Below are experts of layer 2 (counted from 0) of a mixture-of-experts language model. Rows are named router (the router's row for the expert), gate (a neuron's input weights, with its number), up (a neuron's input weights, with its number) and show model dimensions 0-159. Each number is 128 + 24 x the weight over its row's rms, rounded and kept within 0 to 255. Numbers have three digits each.
After each expert's rows: a language model's description of what the expert responds to. This comes from a sample of Wikipedia text that the model never trained on.

# expert 6
router:128143116144090141131123097160111114139136101126134119124109136114142135170104116101104129103098106159106116132151137134125154155122128141184117123113166151141134113119109142160131174116136120145129122145158149167132150115110106103120149123161124144103123099119132119149106136089119122052118134093177100152087166156153159131180125133163117119124154133074159118113159146155108128112097144151137125079097166116132146147101165173079106096124161127066167154109147139112101103130131102
gate0:121121097114162117177130139099157137117115107116139135151097123118083115121138132155137156091113163121178144146089145181093097136110146153120130094139126123110171097131097130044105109125159134174121057140158110138116148137157159122111133154081148114114101127146172147114108122157139133130101164155138128119130130134114098082154122134098117131171145114125162146154117121080130118151142120132124124152124141137128133134142125148152131129100140090082130096111109165122115171169109112
up0:148167183148105150113111132142094113177136160120110123062182142109109146150132150142121136166126092141111142076130128122120154157150107096126128155124133143150116160081134127122155127108096122157167142098070149137138112128076154097116113153160140110141142153076073124111108159126162141136116107113119103123148075156135110113112125077140143159095115131117153127110109096170143139105127134119124144106160147127123166147163116143101138151142115158135124143172116112129125146100134121
gate1:108081082106128125111162094125128116104156147075117143141140095124111124153155139109094149132145139154162113116159155096099130121192144106122156145104138151128127123140169128158179151156143112154130128100110142148157109094096150076119126144118127107121147133097159144088127137071093127092158134142118111081127140105108167133113100181146170109120130151104132109154149142108150127097126144116108140089137090118128126153109149141115123170123136119187177122147112108127105147123107142
up1:106080132140145155123165126128148143099132120079101118156098133121148105141139168147163105115141099148188131118160121112119146132142125096132105112172087086129117118125148131156172110153127137145138123118089115148163124114093101110158112140139148170167138163168149114102088210106108131089176124136143107121072127164148146142103105134125153131106116108120108136106138127131130086107079116109115108109127112072162155169150158117137102140121116124124135150107117132127124135145119152
gate2:119125175112137108145109136118138150136110122087169139088110116105131144133093129133161090144128169134139146152119081103149119162171179144149123102174132156102170148156146130138134082158123096145104125131108122114131154162149103141100191113117146146151154112123143108136087173128120155162128122116072089104161140107104172113138123111123151106124107128087144085158110146141146103154167126090144111160127109135117128147108154094083097095114106110115138114110125115152147120105142119
up2:126122141073121106111149124104149162123141094086113105094124110116120104135131125117132107130154108127158149170127088081112148128133172144149139135149152149125143128127166119162167095153159120164143101145139101106166139132117152117167130142123137162135118105123141095093107198156141153115149081119110103110158138094131174127147105156144130066115124094097158101113133152136135106173158127107141132146111071146134115174134158091123113132108109159111110141142113086152128154152150122
gate3:094090125142126137124153126149122151124139129129132073136184111149141111157090110098126156132117075149167158136118128137162110171119084045110109119140117164130128148124152162115145146138124121141101171157129110118104115103098185122131139127152115095150152105133111168137109109163138048102149149136102103115116172122139095130138115124081118149121154120166163119134173128106129110141138139115123146101162118146101127144090129126105115155153160141135133086128134105101124126130138154
up3:180170154113133135113093125142118107167139118167124144152118118123077134108137163128106092117096142117075151103130156139104150099146135186173132151151132094086139148160158125118092096148139157128137121090097113103143165147133117139157091133165145156136132138106108084102142109117110178147106133143137147151166105094099134133120138130125133122146104115120113125165093105114168154128091167154124101123142121092141166091148134115129137119093119102069096157146143115139115124152121149
What it handles: Function words after a noun or subject, mainly of, was, is, were, to, from, at, as in "was of", "one of".

# expert 1
router:137126121071135141127135105142107082132118085105146097113131140171139143164112133111142154137143180121115174116108105150109087130137095177171132121080164159124149113129142147152151124079120130137125123114172138101119151114154107094132161112125115116136140089108144148149104117148142138124132111120149096092198117141135137129145148100147096124139154137102201111165133123099113111167148143151128124077116141097149138091131154155106127130109133151110117114126107108078174112124115101
gate0:131131148164123110122062123110105128117135115117120113094083156189141087134125168142112133124166092114139143121118127119120144140099099139133145115107151162149120154163165115068080172131174140169120096141162147130112107113135107108119095152091149144164126133095128111141154130119135118097142117144105150111129075118109154125139146119142098106113133133119163166105135150121085123099119122110185092091166114144116142132122148159067124127106141150144143156125127112144108183137133139
up0:100120113102129123116106092059112092100188150131106113130138146168131137129119176105139122187144092144161102114156097083146093160099127164143083151147090142136100142138105102174142114120157117125109121136141130159132132121129119110106139123135155101152144142096155110140116108130133113078136141155151125121121109165160119124134144129145075109165122118087147164147137112114100144117129120108163069122112131165093167132120122169118129118121151125142145135146108146135114138180165095
gate1:137178086106131096123151109128139124122151100155116125140123166134085159128125126114107141130144126128093169130094185091125091128090164122119146123158120105157127176167095109136155137167090123127159107158134148093151138133123162111117101135091114107154089079152136091115139140163130116150136095145206107137095157089144108087105158153121141143169136125109164148158169161119116130134151099137107122152112125094101119088137108127125122168103122134139131122095126124121124139124147134
up1:161175117109154102139115088121125147157144153178113151107164158154124150148101155144134151146132157145131194075120106131128067148099122105119114134102154101156137127140129126176163110150128100106136090092130141155136137164110129137130120117128120122130120082119152134074148122138127139117142106115143133151099157115141094115164116125159106187169122094076142113099161108114105149137151110151103095150139109130173117100122111126107125117124143103103127139125090153104152126079159112
gate2:139169102119105135108168149170142156134110120104127127146104145132152145106118091124130149156087093135128135114160110139119168097106129099116148163151113142148070139152135133115107101166148124164142119125088105100135169127116098132150139168126141153137121081154160119161093117157139105132125143144120167139146158116118175118123130065134113148126119114087137114136145124133082130118202083111096144130096150097160116086138105127074154147109153103100124115148101123103107134128120154
up2:181096084152107161161135142132174143093128080141134154151147130099141167118100114165126099098110158142118112123128146125137116116118118150130129182124144153126112136114124117138095128135122112164114117098097110099104117100129174152090136129150076137121120107138149103130148113100165119107113141141104121183150091141116112159109163111131127123113139133186166189172159134102114139150164082137109146117119096131166139141104114124139128102111104188108098079131123127132119134110153142
gate3:149118127110125158135122081135115157161128158099091118123145126129100164176093128112122135148159131106124138138099152133145137141112147146109111132137154206095120135098125170122142132117111129150171163091134082103163103134112112119121100145161094124126124122112150142078111140138130125132154152155146150121114116149119153133139130154124174088082110148130127179101096067133162104125175160111124082105174112171121115135087140108118105102160134104145162112134132124167101131132122106
up3:104119120080104109156103159150162101109115181088182109149081147133128088112119160122086160141155101110136121138108116169107132142095107115118116141113099081128169122159119120155135117145120083147129135117119133134145140166116180105145100146142123125139132177149136126093123111154099152114129121106115129119142168098107128135122100112153134116118078094177139116111130140135154154163116151108129128141103181130130144122154114141082170150144107160111106111156093126105089177140126145
What it handles: Word-final plural s and single capital letters, such as engines, visits, compass points N or W in coordinates, country codes BLR.

# expert 10
router:145070129109160161126129094125129093142120091101159110103103128136117168179136121113105109121117159161129121112143105135113119116153132139126098138094136124138138114112158150148111176107120111138120163160156144106138149098124099075112143130140120132112131115115122138146138138113112151068137128134162117107112137162135136166165164150200157136149094123086144116156163117119117157127154131130110149059086162140140117142137159161057121116126122153081145106094146133127137125120098101
gate0:099124160098172126163097098157116132162134156109128112106122148110120129123096137103098109124161124161164083148112129106122169180113100164155125079128097096161162132123123159103132134129112099126146160109122122103076140102112114119162124106107149140157126125143136164148126154148087120143097099115123104117130158143131143117153128163127150099164130142139159150126105132114111147119141113129140117147094160111150152147069160116123114108099189131119124088153180133124141081113097078
up0:114140097114137127170134133156126143175108151135138128140123105122131105136122125069133130105156066169145124154164103105123161174157086146141107096150123100136137156118076120115119134083156102164143186101111118095102131111129154084144128148143145159153106135155091128164118093124113144149122171097116148124090124149127151119147113180112134077150151167121131145139166110116112169138148085142116110150102144112140108124134142143106145137120130120133115099133120119122140090100103072
gate1:170157103123115093112128105124138124136143118135133142109090127153137151149159157116089111085116159120108146114135095142127156147162112136096148136130091122163146123148150143075132100130142071159133135178091156132134137119140105217153143085152125110122122098174120112119135104148124121126114104112155131127115140132130129094133140140102103107127130114149136121165076145168134132097154151125117092105114130154134137165124137149075169154142142129083140137109109112134109057161159136
up1:149156136123136125104125132146141086143125125112109136166125121134119149111174136147120159087101149095114135150136098104112094088146119150136121144082157136105155114116148156138127172111108115091124125075202113100137105097135129086111117084117107153135111139126132166148114120179131113137130119124139124136107157108163133121134109112165126173145124048109155141092106144115105179160126126172111122126123170151124106170175113131083108143140125103121135127114113109176144148104130118
gate2:129118129127137110121113153147089050139134118131134129113084115120082143119144153114143171125105091147135107129123170126138164117096100129118130136099120130133085176091128150150115132073147110168091117135169118173117165121117179106126160137179137138116128172166140172128127158067139115140120122107137117114131186131120161141117109115144122152100109099146125077115133111123126136118116115126100126140099142168158149132156155101155087135148111150137120166118140152121136112145119082
up2:113189138147114133155135138125156176130104124130099136142163109132189111102130128149162082112178113102119137135108102092106093151173175127144120100110146117095159088129124123110128145154090113092156155137122094102170123135139103164151094105072139118128110114101108113134125085166117130133135128164106143179139079112114104135105123152094134118142134151132157146099131159132144120126121118146175100091125092101123126143109114168118129132133155118120174095145106098143127137105132138
gate3:095142102098099147165132065115105112129146130136144109133161159171124100111160155106152156139121116116126149158137129136107151156093125153101134166100104129100111089104154092176129151110161136113112154108129129126128108105113142095092145098156151094130097092069098146142129138100122137107142102150131140149145124148074123152139118126113121103157134148180144128121162149169111143126139140125098212110139145147114124128149156130110097084092116130129121124165128140136099110169142112
up3:137104130121130109166091113162126153144134140151118121139149125121129117120146127086159140125124084147151153161132123141140149127134155103161157133127103105119065101084125153123165168102163147086115168109109124127123116068094123089140157101167148075068079150120091089174129150120097104128138132121123149078118150122124144126131132091152130123143140146089162121108137140157124139115080146104130175140123150120135121130176160133148148107114122105117116160174132142102145148120131142
What it handles: Sentence-final periods before a line break or new sentence, and the preposition in before years or places, as in "described in 1995".

# expert 0
router:117121145131065148137168132092120091112102111115169096140105148123125152167107158124119145135125111131075147129101133131115159142125111176105133120128132119118131119152107103139150148119111084135114147128137179075103148130150118102170128155114118134105106150151131141125121173106128153087142160108164092164161152071157160142160155108111117127143163120120168098143165116137126130148138114132096151114074131130115124117108102162092117085111109127112163146121171144090112077125110114
gate0:113120122108108145149139152125146101082103098157163084092148158151116139129141128107133135117150124122193106124107141128122132171096110138082158133176130106111188129132139176130159150148129134117174137115129100128091143117130146143146132118104128104130144129127126142086131145132172078128151145161121133135078112108117103087131122120141147119157124140175139139127151143143180075076097110140130139136142116123120154093144132135110160098137126138093125130105160109157149147173057114
up0:139129122172109108129122126111135151123190175114089172131103110116121158173116138114114133129125150112114138083157127143148159114141128122177097114104118164135128145130119089118087123081125143127108119143136181096140105130129095106064131094115118115155165112109163123156142120099121133135131131153120094155157150142135124141145132132112152163123095064073114135131104101098083150130153146143128119141134137135149119156146152109140142139141144127161119098115110122131126080096205157
gate1:107101091114106164158131101150142101141160141108141163096134127165139111117138123118160113087143162089187111134138138133089122153149148162133096134120103138100123105151157136101146105129101140120098107143119123105167111108128158147081117131144097178119143110089128179098097157145092146116136158136090114140151119178110094124117138169109114095134135182132096144143115112128121161107179103108092122128131168127144171102107114108103145109135106164146174116155132129129137122100152139
up1:151116132082144102150173155106160129138106150122139145118091097131153122184112152099142139081146131147195145099146139131122104136103105116120112171131061144129102108166135094104093113115136146094123116154111120122125160106070114100129140093156160136117151143150134115119119115128119141114100132171112135099144157150126130116150120143099135120138103083090134099149121197126143095133118147089090173112127147115172109166142134115134158152101131156127133117146160129125125157112129155
gate2:184122112113110088104128080122157105123119161111145112092099129125102125109122089138134130131125144162121141128136161114148113149130108119136109095144136141133119120138161108152134102107137153156150105117167128172187119079135155167102163127147122088141171121075173107125114130148154115159179144150162141112125089126109134095122155140130093150146111109121118148073120158083119098153124119184133111136106155163122106097116116169112133155115166137132135117129162116101128083116153154
up2:164143120126155140157085058131153124092116118111160136085121139129091126131138102142159133095153079105155141115115141097181110169133120085146143115153127125156150141127113101090129121111126168140163103134137116168152121089141129165104144149094121131133211096129098089110116127119134128105147097081106140128150134130127118140124160131153080130121137121108089108175115132099147137138148124146160121176098142135127113133123131144091136132102136184157140146119155133119145092118099125
gate3:133107136146097144157147102145107131138107112120090183096144143162130153114075069129122140107122124136112130142116111173106095164120162099138116128126170131120138109110107167121111118138150121155103130118105104139112149157178132185147104136158118183127115163152117121139128107139121117139110146122086082141150130075137137120132155109102105164128115106121155116178116106095109156088123094120134151145103102092139134122171136147176166066115122153131122088117118143137142140130093134
up3:125110148124107123154158098125120101114111123096144140097134122140147143116158119072138194121114130146131110115122150125085137109104152144154165148153126095113128099120074176167140162162110146119161146126116125122107162151141123134160105086160116165053112153163130113155131144088109151137120166143112135129129138100131137125100151140141086137155075152119137128133194090081133076130143159134122121118140117108131137144112110123115159121138128117099108097094148152138150140121086110
What it handles: Prepositions and conjunctions such as by, as, with, after, under, where, often after known or well; also name-internal pieces like el, n.

# expert 11
router:164126136109103149124113115146156138125123121107117118097122106174129117180109143115085131108154130130106168147141143150138127143166114191165121121127165152131115118141115122136144135136126093115112135126161126130136110117157113080147115104127114132128104103097160138119131133112106146097096131121165112117117194103147094200125144135186088146121121112061105108115128141111133113122128146104114147119094199117128129126103134168087087129129124162083165111115130158120074130127137112
gate0:137123119155165113145123112150137166175146103095126075165131085099148091127128111139126110149130117094121150142075068132133147118145102098145085135119130120137103116171135135128111126118119107152116111148131140116149086135151113166134130130128162110161144148145150101094161159091157117157104114096148143106151112133172144149133146101060121120134138134149168119106105130129141102110100109124129150126121174129122112115159133151131100144121175132127131167136122111164161096116161046
up0:138154122174143139148090127072150113146123139118153135114113137148164116123136127102081130125107113159146137127116120129105091135143134174165176147142168137130142127100094112180161127127148128088077117153116140125091099130120104148217143111134112154101095135082098120123095117135095132137134165107109150119113135155153135124149097103140097181118136121139165158085135107103108149117145130119124112105078114117137117138089087102133124137124123135139113139136141135121123141168175175
gate1:128108102123149074126104148159134110141119129122112112104117118073122130116112102135109132179109138128134153131174152108107106168121093141109105147153087162156099128116136129113148088110112117112144144126100133110105131116104149129120157103113122079134127148113163149133171110141179104134174138113162125150137131147143143158160187068148141124095116105171122093112118162143161098149114165096119169142132120151142136158123094152097114109122131136137106069140125140128115176149180138
up1:086132145141172106116128127150092148155125137093135133142184098091126123154136134108119130165116153123081160114159177095105133104124143160112124132143098105076146154154134149174148132125154156104119120129107112099141083145143145145082073116132118135117138114133160079135156099164147101171127140100150098108109150143161130158129108098124090151097087115161117099082147144131111092150112117131152162111122118127107150091126155136139176161125115118102142103133151112115145147152146130
gate2:106092093109138170153134096143121091134142081123093133125117156101126123140156134111133131110136087130164080106100149155135136138155137144102126165096125134124179148127099089141127119144141149138079125095118136124138161179110200113123099136134126133161095143121136104075152106153155115112091121120133146134151177144144115098103146126151112129107134155113126135127174174154109112120133098173155125144109104098138144126159121129127139122120175160135122140135074087092129086105108143
up2:149128142121118133126152160122164145109146115113166171144108121167146090163102149137131119083127106108118133129119078116122130126110154144116160104125097131149160126152146142117148126134083119106152157148165132141102136085137103089122143137132108111124159115133129176106112137079155094151134123155099112105114113103089124084150118113111145102144160128132131185109079142126160117147136146110176138105159169174095151154154130110110125117114113093089126152078147164092161164127092114
gate3:111123135098127129133075123145114115110173142147127109097119092145143101176117136131096107153131145094139130148134184174103138140127116132124103141115134119134148136133112085086120135152095122093105125088144140122143157087190099160157110142130120106118113180112122077136087147128110156129142150114148186120154136147116138112136136158154113120126140129127185110142146127120122153156159112119119128145122170145121106087087092149121133116089120073095111102158089122106107139126185117
up3:131136126098123143151131115141178143136098129122118112176127126135123136142119130160186155110136094131115125117153101132140101148169154103123107099139117117096156135118128157132150117090120121169159156126125149133161104116132136126148082118114097127157165122158089180118151110135116101103156148138163056119106143121151111161108149089086161169092143147143123131079118111115122108130110112131151111123136103084121143121139111124136108169146091183156108111151170075115109165136090109
What it handles: Hyphens in compounds and list dashes, opening parentheses, and braces or letters inside LaTeX math, such as web-accessible, \begin{.

# expert 2
router:168155112150096128117199093161139149135090081133119137096143102114154152149082119087114162131130114157132145132119183155112112130140148171136121119137123115131126106112156114172170145141135131095123160132121153122150096159107112101116119138141103109149069096183155125123150167087087153092092113117158085139139106102144118163159131127183119160134143121078096112128149124123178105115101141132141125114092132121116149125138143141110152135124106165110128122103145114131124120120140123
gate0:118123160135101130125126141172163092122120163151115168142145111161135144093127140099142105131110134129086130125169108148077122129102073138125141142159091136192083142135121145150122088096157138124193141122106144147086183106138106082153140141128142109119121127140135157124090148151137132103106131169097152133117130084110148101133145133157091109124112139152083133128139099138136117158176171115095104111123123119157170128115110129114131086145118130108142132124149135098143080154147143
up0:148132090124128146129161128125135096099114100159109153139107109151116118176147130146128130104111105108114140124143145143149150137177130135139131165111150153113124084167137128194157126112132159118156126080108082180107102119128091130150095111138130129113132165142120131151167153104119164132156148142089106097134139107114148131170115157121109084108152104055115112117123135107087083133133096104173103089124143142146118107126159112132126131127131105152156116138144101130164152073140094
gate1:124113133125158103141144094174139079079112178130112132098159119131127153148131175082125143095131128128118136146162147105099143128137121092130110179169108122113102128135103138153150122106149152117122135151116104105141111151163119113190117143098151142108125125123106075113132139132090157111137128127106131138091147111124158165105127144173146156127102118145110156093126137095112143163105143136100130079100152131127047106160118137139133131095130162118142106130123104179143138098078134
up1:098115122139116083140154116157107096102110182120098157085183163160128152147133144113122151120122126133146147105169170107081128124144141064105153168141080125115106166108091119140135165111134146111143149114104162149156105102145135136142101132120154133092122075114132112089123151108094147137097113129102121159124150120146144127101129130129147143097151136145129114119153130067123169102105101132098122113139155165100121114163086127159146119087128149126137128112124096151137156140084138
gate2:147135151188146117102155152150150162165109113112171140123136119144162139152131136099132115121141085143112127117097094079123111147149132140157132085115133140150125165119134102148125134105073163137148135130091107104125104132129106168102156105102097121156093153151125125127186141113122118112131115121148107086134119134118179109126123142146131148106129155143131103137068123099159173061130100135114140117152110134148146142149138159104106131114097154099088141151066149139142097155109153
up2:117148150147127157120158149135095115182106124097101090132136132149108125154156158118139100121127150120171155094098125134129135113124169153173133146129119155124126177100119164172158150122123141122134150150149124135101061140111112132121129082106148109106142117111135120130123150113128143101081144092085095133093143151139112112143125132131142125121138146142120187127065137118082143125149132142105131154136129139101114149072101146107138133168120124135108120088094159079127091168176092
gate3:170131103099126115135141119174097089165123184123169136175130168127121164142114154110139139149152102142129134105145113142133109137112152083110100179136096149147142112173156122067137096123120112153121137140108119122103114113141105143110105138144123153147106137124158080153078131132144125173134130144141123075103117114137064135114177123117137125130146093130133110153098130141160110120122114142100141070081133124134152109117137108121114139115157096110151139116171128102120126110190142
up3:164138097094142079123098135147127102144104178139160163114150161172122145141148155077185138091152111161148134091121111146085144094093121125117099174103140111165117129145124197134128121120148109125113162109098112143132131129106129153142165127101118146120126180143142122136174122135100152141129095135166184118100127112128080118105157105129121110114144126125136184131103107112140147149140133144109102110137108128135132141140099138103139119138108122117122136098106100124122109112178073
What it handles: Two-letter syllable pieces inside rare words, such as ho, mo, ci in phosphodiesterase, chemotherapy, calcium, and in genus names or foreign names.

# expert 15
router:175136130138112128122134113161107112114135069121138102102145144126124178183122108122151156081121111150154160118134093095130093155151151181138062124079160126127128104136161124154121163128112096108126119118123183134126144124152093096123148159126092152128104129126157090142088104121122129102149103106190107131126111124141115111141209103130124125115160110110085100119138148173145153148117144128125126140143155135123122138125129161094125118120117143117125129132119130095099112177149127
gate0:130108145180170140131124109125134155140104114103131139108143099125137094125147152148125149110142142125158123116138145130136145088105173104152102135117108142123116083137068132131144090085104123149101141104090145117160110117145065138130112134123133119131125118168145102158136175144128120145128134119137162084138108132181102183145113106166103119125121140140122109069103167201109066086108116114157133141131111121170120164107155102122126142118162129111162122140103149114138135113157123
up0:134169078151141138148137127161178146113110133098091092102097128095141075148120156107102124121114140164179139168123123140119130108079126124125145145120145168136097106135085140119126094125128100090107058131139101094130107155132095145133140180113122121137154151131128116147118102165120130140180119115156129125126130138108154145160128113122115100126126125137126120143134147164132092162142131071135145115139116096170158143125159112089109068145177143081122129120131157117133155133103133
gate1:147127111124142129103094163136148165119084119160160122171086075118104152154135135125165124135096135152173101159105109145126118115139140163109116144155123160131105169149130113109140119153134094159106129140079134106122125166098142146128128104117158101113079125112098090150074125113083113124077150099139108118094093130150091112125110162158164117151112153151152107126120134125116132151089146151162145141097085113146131084113125178147158136094159152121126161127122119130160104122115111
up1:130143144130131127166156114128111078169163121078105134097139184102168099091109143126085102130161140146087156105106157116124126158101127119156151108067143109115138069101117139141083131129150147123114144110153135124181152102147107087151143109126138153133133127102156159126156115126152122126137122148127152162152128115077151146097120137122088113126163126107100131131107125109138136137150123132087119120134164117109090160174124087112106103174141127147157121147118134118071136145136143
gate2:142091120111152112138097088133145141120088120148170152137120103139142118140133139101127129126144098085151132112141135155133182131148118108102119131158116151144140148113119106122112093150166141113181151131158117106186126133119142115149160117120101117148155148107147097139119142137110116129118140154169141126115152111108099156151164093179163120126109084109071106097177168166141112155117154127066113176109125125151126127153159122130080109098128100099113120169083108119110100120122102
up2:108112097134124126240139153114131149123087153097104107112107133121114107177157117114117141097168159148111169122165136143125106148125132106134110129137110133140089102129146116136139138122141103099150105071158106130130115135093080150107142106127167145121100132158122150141116125103132144140131120149078104166123132103121122138110154089111119130105153124158128145168151172130104140092116091174136094156150149139142142110140140117103107140141099143144143144101125132141126178187099121
gate3:163145143133151132133148114115159143152143108134112126106097119093203111138081143105117124099144105121129102148134164114124149104123128123139118104106102096175148112103130153113142136140116149126100073160085118170143106155151071121166134152133072123126120096162142107132149144125098070118098119122091128168114107109129108161111125106153154125167156209119120162119105157159111115127146133126138141101089146128150137137164107144128122117132155168138108119126116106127107165134135095
up3:147087102173140142136158130163178135127132055126110124137141108137137102143071153113081114107147181112153129126145158086143110098143121109136105114179112138104111140111157140129119154125142133097149139113142103168139090143160118112128149126086098115120133134168135124104168153106127123122118136120112106130135093084149133130135109128108170132063095138136125175133142104152146135112100157116134127182110096139141165127133128079124145121118099167071136108132106127114146141147157138
What it handles: Inflectional endings -ed, -ly and -ing on verbs and adverbs, often after was or is, such as returned, rapidly, reported.

# expert 9
router:123097150141107161141130101134109119128097091098144124130108150153129141170128102146133133136069161185142132143081139147113107110114133149105125127155167123121122132179126153143128156131144095126152134149190128082132202137112166112083148131082145123124125113123121119121132136122134174100095158132137122115133101147159145152162158103151100139123101137105143117129129093097176170152142128147136106102111145129122150134144145146086095102127100126082146160088098088146107095129121134
gate0:130141123124186132105134108138155129107120142157120126139156118084091082108065119121128137155147134143141105122123125123135125141206099092172128161150118105124119138113149142118146145152154146159137137114117081123116131118115186103130092111133121062125115128117089137112143100124145088096137114138106099134122138163115117126125116108115147135115146130157143151116102159127137159147107115121162114084164151071148096100148110145160145070128137148152171103174107156113111127131170117
up0:116118151184147139087085103140169153096147120115136097116133136104143162121094121159090101095192143098148107119128077099135147105176091094094111104113132121133113173129175102125180135172139122120140106148127127148135139140139107125153091121136134069146119178132158143133139129115165129088102104123125095113155134140103090146109108148127141116105103097142101151127120163139147154148123134128114136143139144153113123142120111140104185142091153114102157138141142121100119148149141162
gate1:141125133118148126101111114166165108122106140076128140157132134125141121141097108144071121098149148122131144112108107164155128117147123146124145118125120173100104105133126127136123097102091121169167123195124147115166159079132140156088143131179089108166136139071160131157172122154139116109137132135068134140126106057142114129108140096117095156122123131121109115155157139152136153099163150111110162130149089125131131115092144127122151086139120152121135109151110108104153152093112141
up1:107097104139144086112081138094144085118136103124115074090100117107130105186136095114182089121105117145148111110127131130172121150160129124104134143130121149127155135078149104116129155097136125119124149121115101111126127152105092140118110129120100092122131128118147146140160143130145129125138118158091121097125172139166128132138110145119172155129118193128170183122136160158131094109159141165138136088165111163106136096162105155107126143147122124152128100147181142087139141123110163
gate2:096130136151112116126096101123128157141150106094075131129128137121096112166120106095108105105096135173178128125131114066133113077151097138177141099100123144112111155123144191164098158136118142124117136167145152140129116096108126161117129144155137140102093106096120099121127168143104108174134123135152166155084123119129101173114123140181130140078149146124101125140149093122135117144116117094099127113125145124109173126124138116125128141159121129113088122134159097193138145121133141
up2:131128119114153144122125091129154108114143149123187109143139076150160129111131136146130137152123121084128122124106150167151117151112143118127100148128146111122135113134152099105152074150139108095145108092112109124102139142141143138139113106137132139136154165108141153120125088108130139100124117080124122077182177158130138120152128111102163086191081090136170131103125144117172109128124127179129149126129141140133099135136150144130138144092116127099145086118114161059160121172147078
gate3:131090137137126178111156198113116135108107109112139127165141157125150098137156116116091133135112151168098119127114074110124113114086155107128136126099147105179168135130112161136084127142147157101134166104155126101117153145082147148105163133102153105106116129115119148130122146066110117073088123147124120146150144133092150134131120108130148093125132158135146093157171140079128132107142122130099123111157117097091170176162167134136115098155124121120098114136126096126132115132113154
up3:139097124099107147121120148141137071129124166129110161128150123151116122115165148138148119135125150136125148109130110087108164097095153121130141100148130135117152092172137136138097149140147137168143178121129136115107106135111148134098147082135156129092139164146140161103109122077095122108104123147086077127131147129117192137119148123161105151122126136145133096194142097113107129116132146081078097155166124085142122126119174158133118179134091137146129130134129094139101110154079131
What it handles: Nouns about films, games, seasons and awards, plus endings of personal names and places, such as film, York, Jagan, Vietnam.

# expert 7
router:116111132132115145146147103149148142122121120099119117132117115151127165190119119101145136120100177157121098149159130129112128165139119131118134129128131147126140109125123132139124154153117108128115168123195163122105133101093089084105124114136158144168116138108119135130122112122109138115097114072171095145110151123141155226109139115130125154091146154090130131129140078139109102131132166153107117110128169106108094111133110172086128146110153120073148094092124095115110099110134093
gate0:146121099115145127157125131109163155126074171134110127180140099073076119159093112149104146141142129071122131089120131090109119111130139129114111105142121107095112145097162086120072145177177153114127152132112117105115126135126128116127118128100178100148063136159130104127122102125092136116098107182125134162151111087126164158120126144175128128121174145158104152117122127137145141136110138139155096117147154161141145122126159145117127118116130149136097181123132128101130148150129140
up0:093096112103138145133109108107132140099113141119119154123136121083095115160143125151120130136175123114098135057125114117134150143106145128120119130156119120083122158130160111121077130177161155132139140151122142090113143130145132117141090128098176104126046155134127111104138100144072125093099107116122112142116133130130183183119098126173107129113159114125141136128150116161146141122115151147136125133141170147122128114121169107137140127118091131120137169144156136064110158155170160
gate1:124137134149155119115103084107143127161158122147137131119115130139091116146107125117137108150133162078135128058107100107119130129109170168124125120060165124121117101142098127154145133115144169114118115112165115155131141134140113148134119154102146106126148112123174139131118118048108128161122116086166125143153104063110109114140145134118172103128164109146096129111171149168153087087136122089127126157124143162166140118122122109162093132128123113132106139133168162145156163132136127
up1:137131132111112076132136166162139133117110107090135171134165135133143122114117181197095104121125114151148106137178148154163125155103094116137092154151098140139139094129121162135136138116130151152129160127103061085177125158089099136136132124178143156110121138145120137134132146172086137152126112099122153133113125121167126136097156122128066125104118127116101123141126132128117123115116089095114131135111118094081104115136132122150193148143094131146107127133128153145111115097151092
gate2:087113120136098137171184081141118140144144154108136120151149099131168181182126126146123126100148132091125146091116131141124119144121124135128105135117141109132080167106134148139152122180106122085136153128136115123171095129099117115184184116154089160100107114124105141149127081158117155122123099140094090143129110129132144171146135128150154113096186148128114169122106128169168110139119111131184107120106125118116104108115121112126119147105092115085122108142128117120119117109163113
up2:104123097169114151178176129137123137122138180137117147154124055134155122134143122126090131154140137109131149098156134125157104132083140137131122153152155129148082169127140156109152098134106161094106118104123136141140119176089117149134137127139061128119096111084148142135124085142102162150131102143105088103109127144136163141160141064175119135103126118102104126137114098103152152129154124129167132126122136144105125108127140144128109146081085128070148157116110131140146119143136147
gate3:088138150157102102096100155105104130098133146114100106101119145143114121132115107143145154122138145140170154114169153146184141085093157143121111157148116153093119122154112185140128106121145106108082138141097124085137134134096120088098170136150119131143115158117184146099153112129117131141085154146160117126149113100104122151104186166135113097133119097113128129110137152119094131126143084089103138156115096171137133137115167128107140104119154090143102165135125177107095138108123130
up3:082130154198132130088125159098140122129151139101137138118133153130124131129105120170137130116120118118159141125170135118137146134108159108105091157120142161118147128130088147175163131168132145073123100126133155103146126111140139124124127116131148117129133088123138120114127143085096122145069103079180140115162143118130099070108153190136111126124144145138126120155103133100138082126151120099110147160154113113135106137148122131105125088071135107157160174117111134074140136103117165
What it handles: Newlines, heading equals signs and stray byte pieces of Chinese, Japanese or Hebrew characters, such as ==See also==.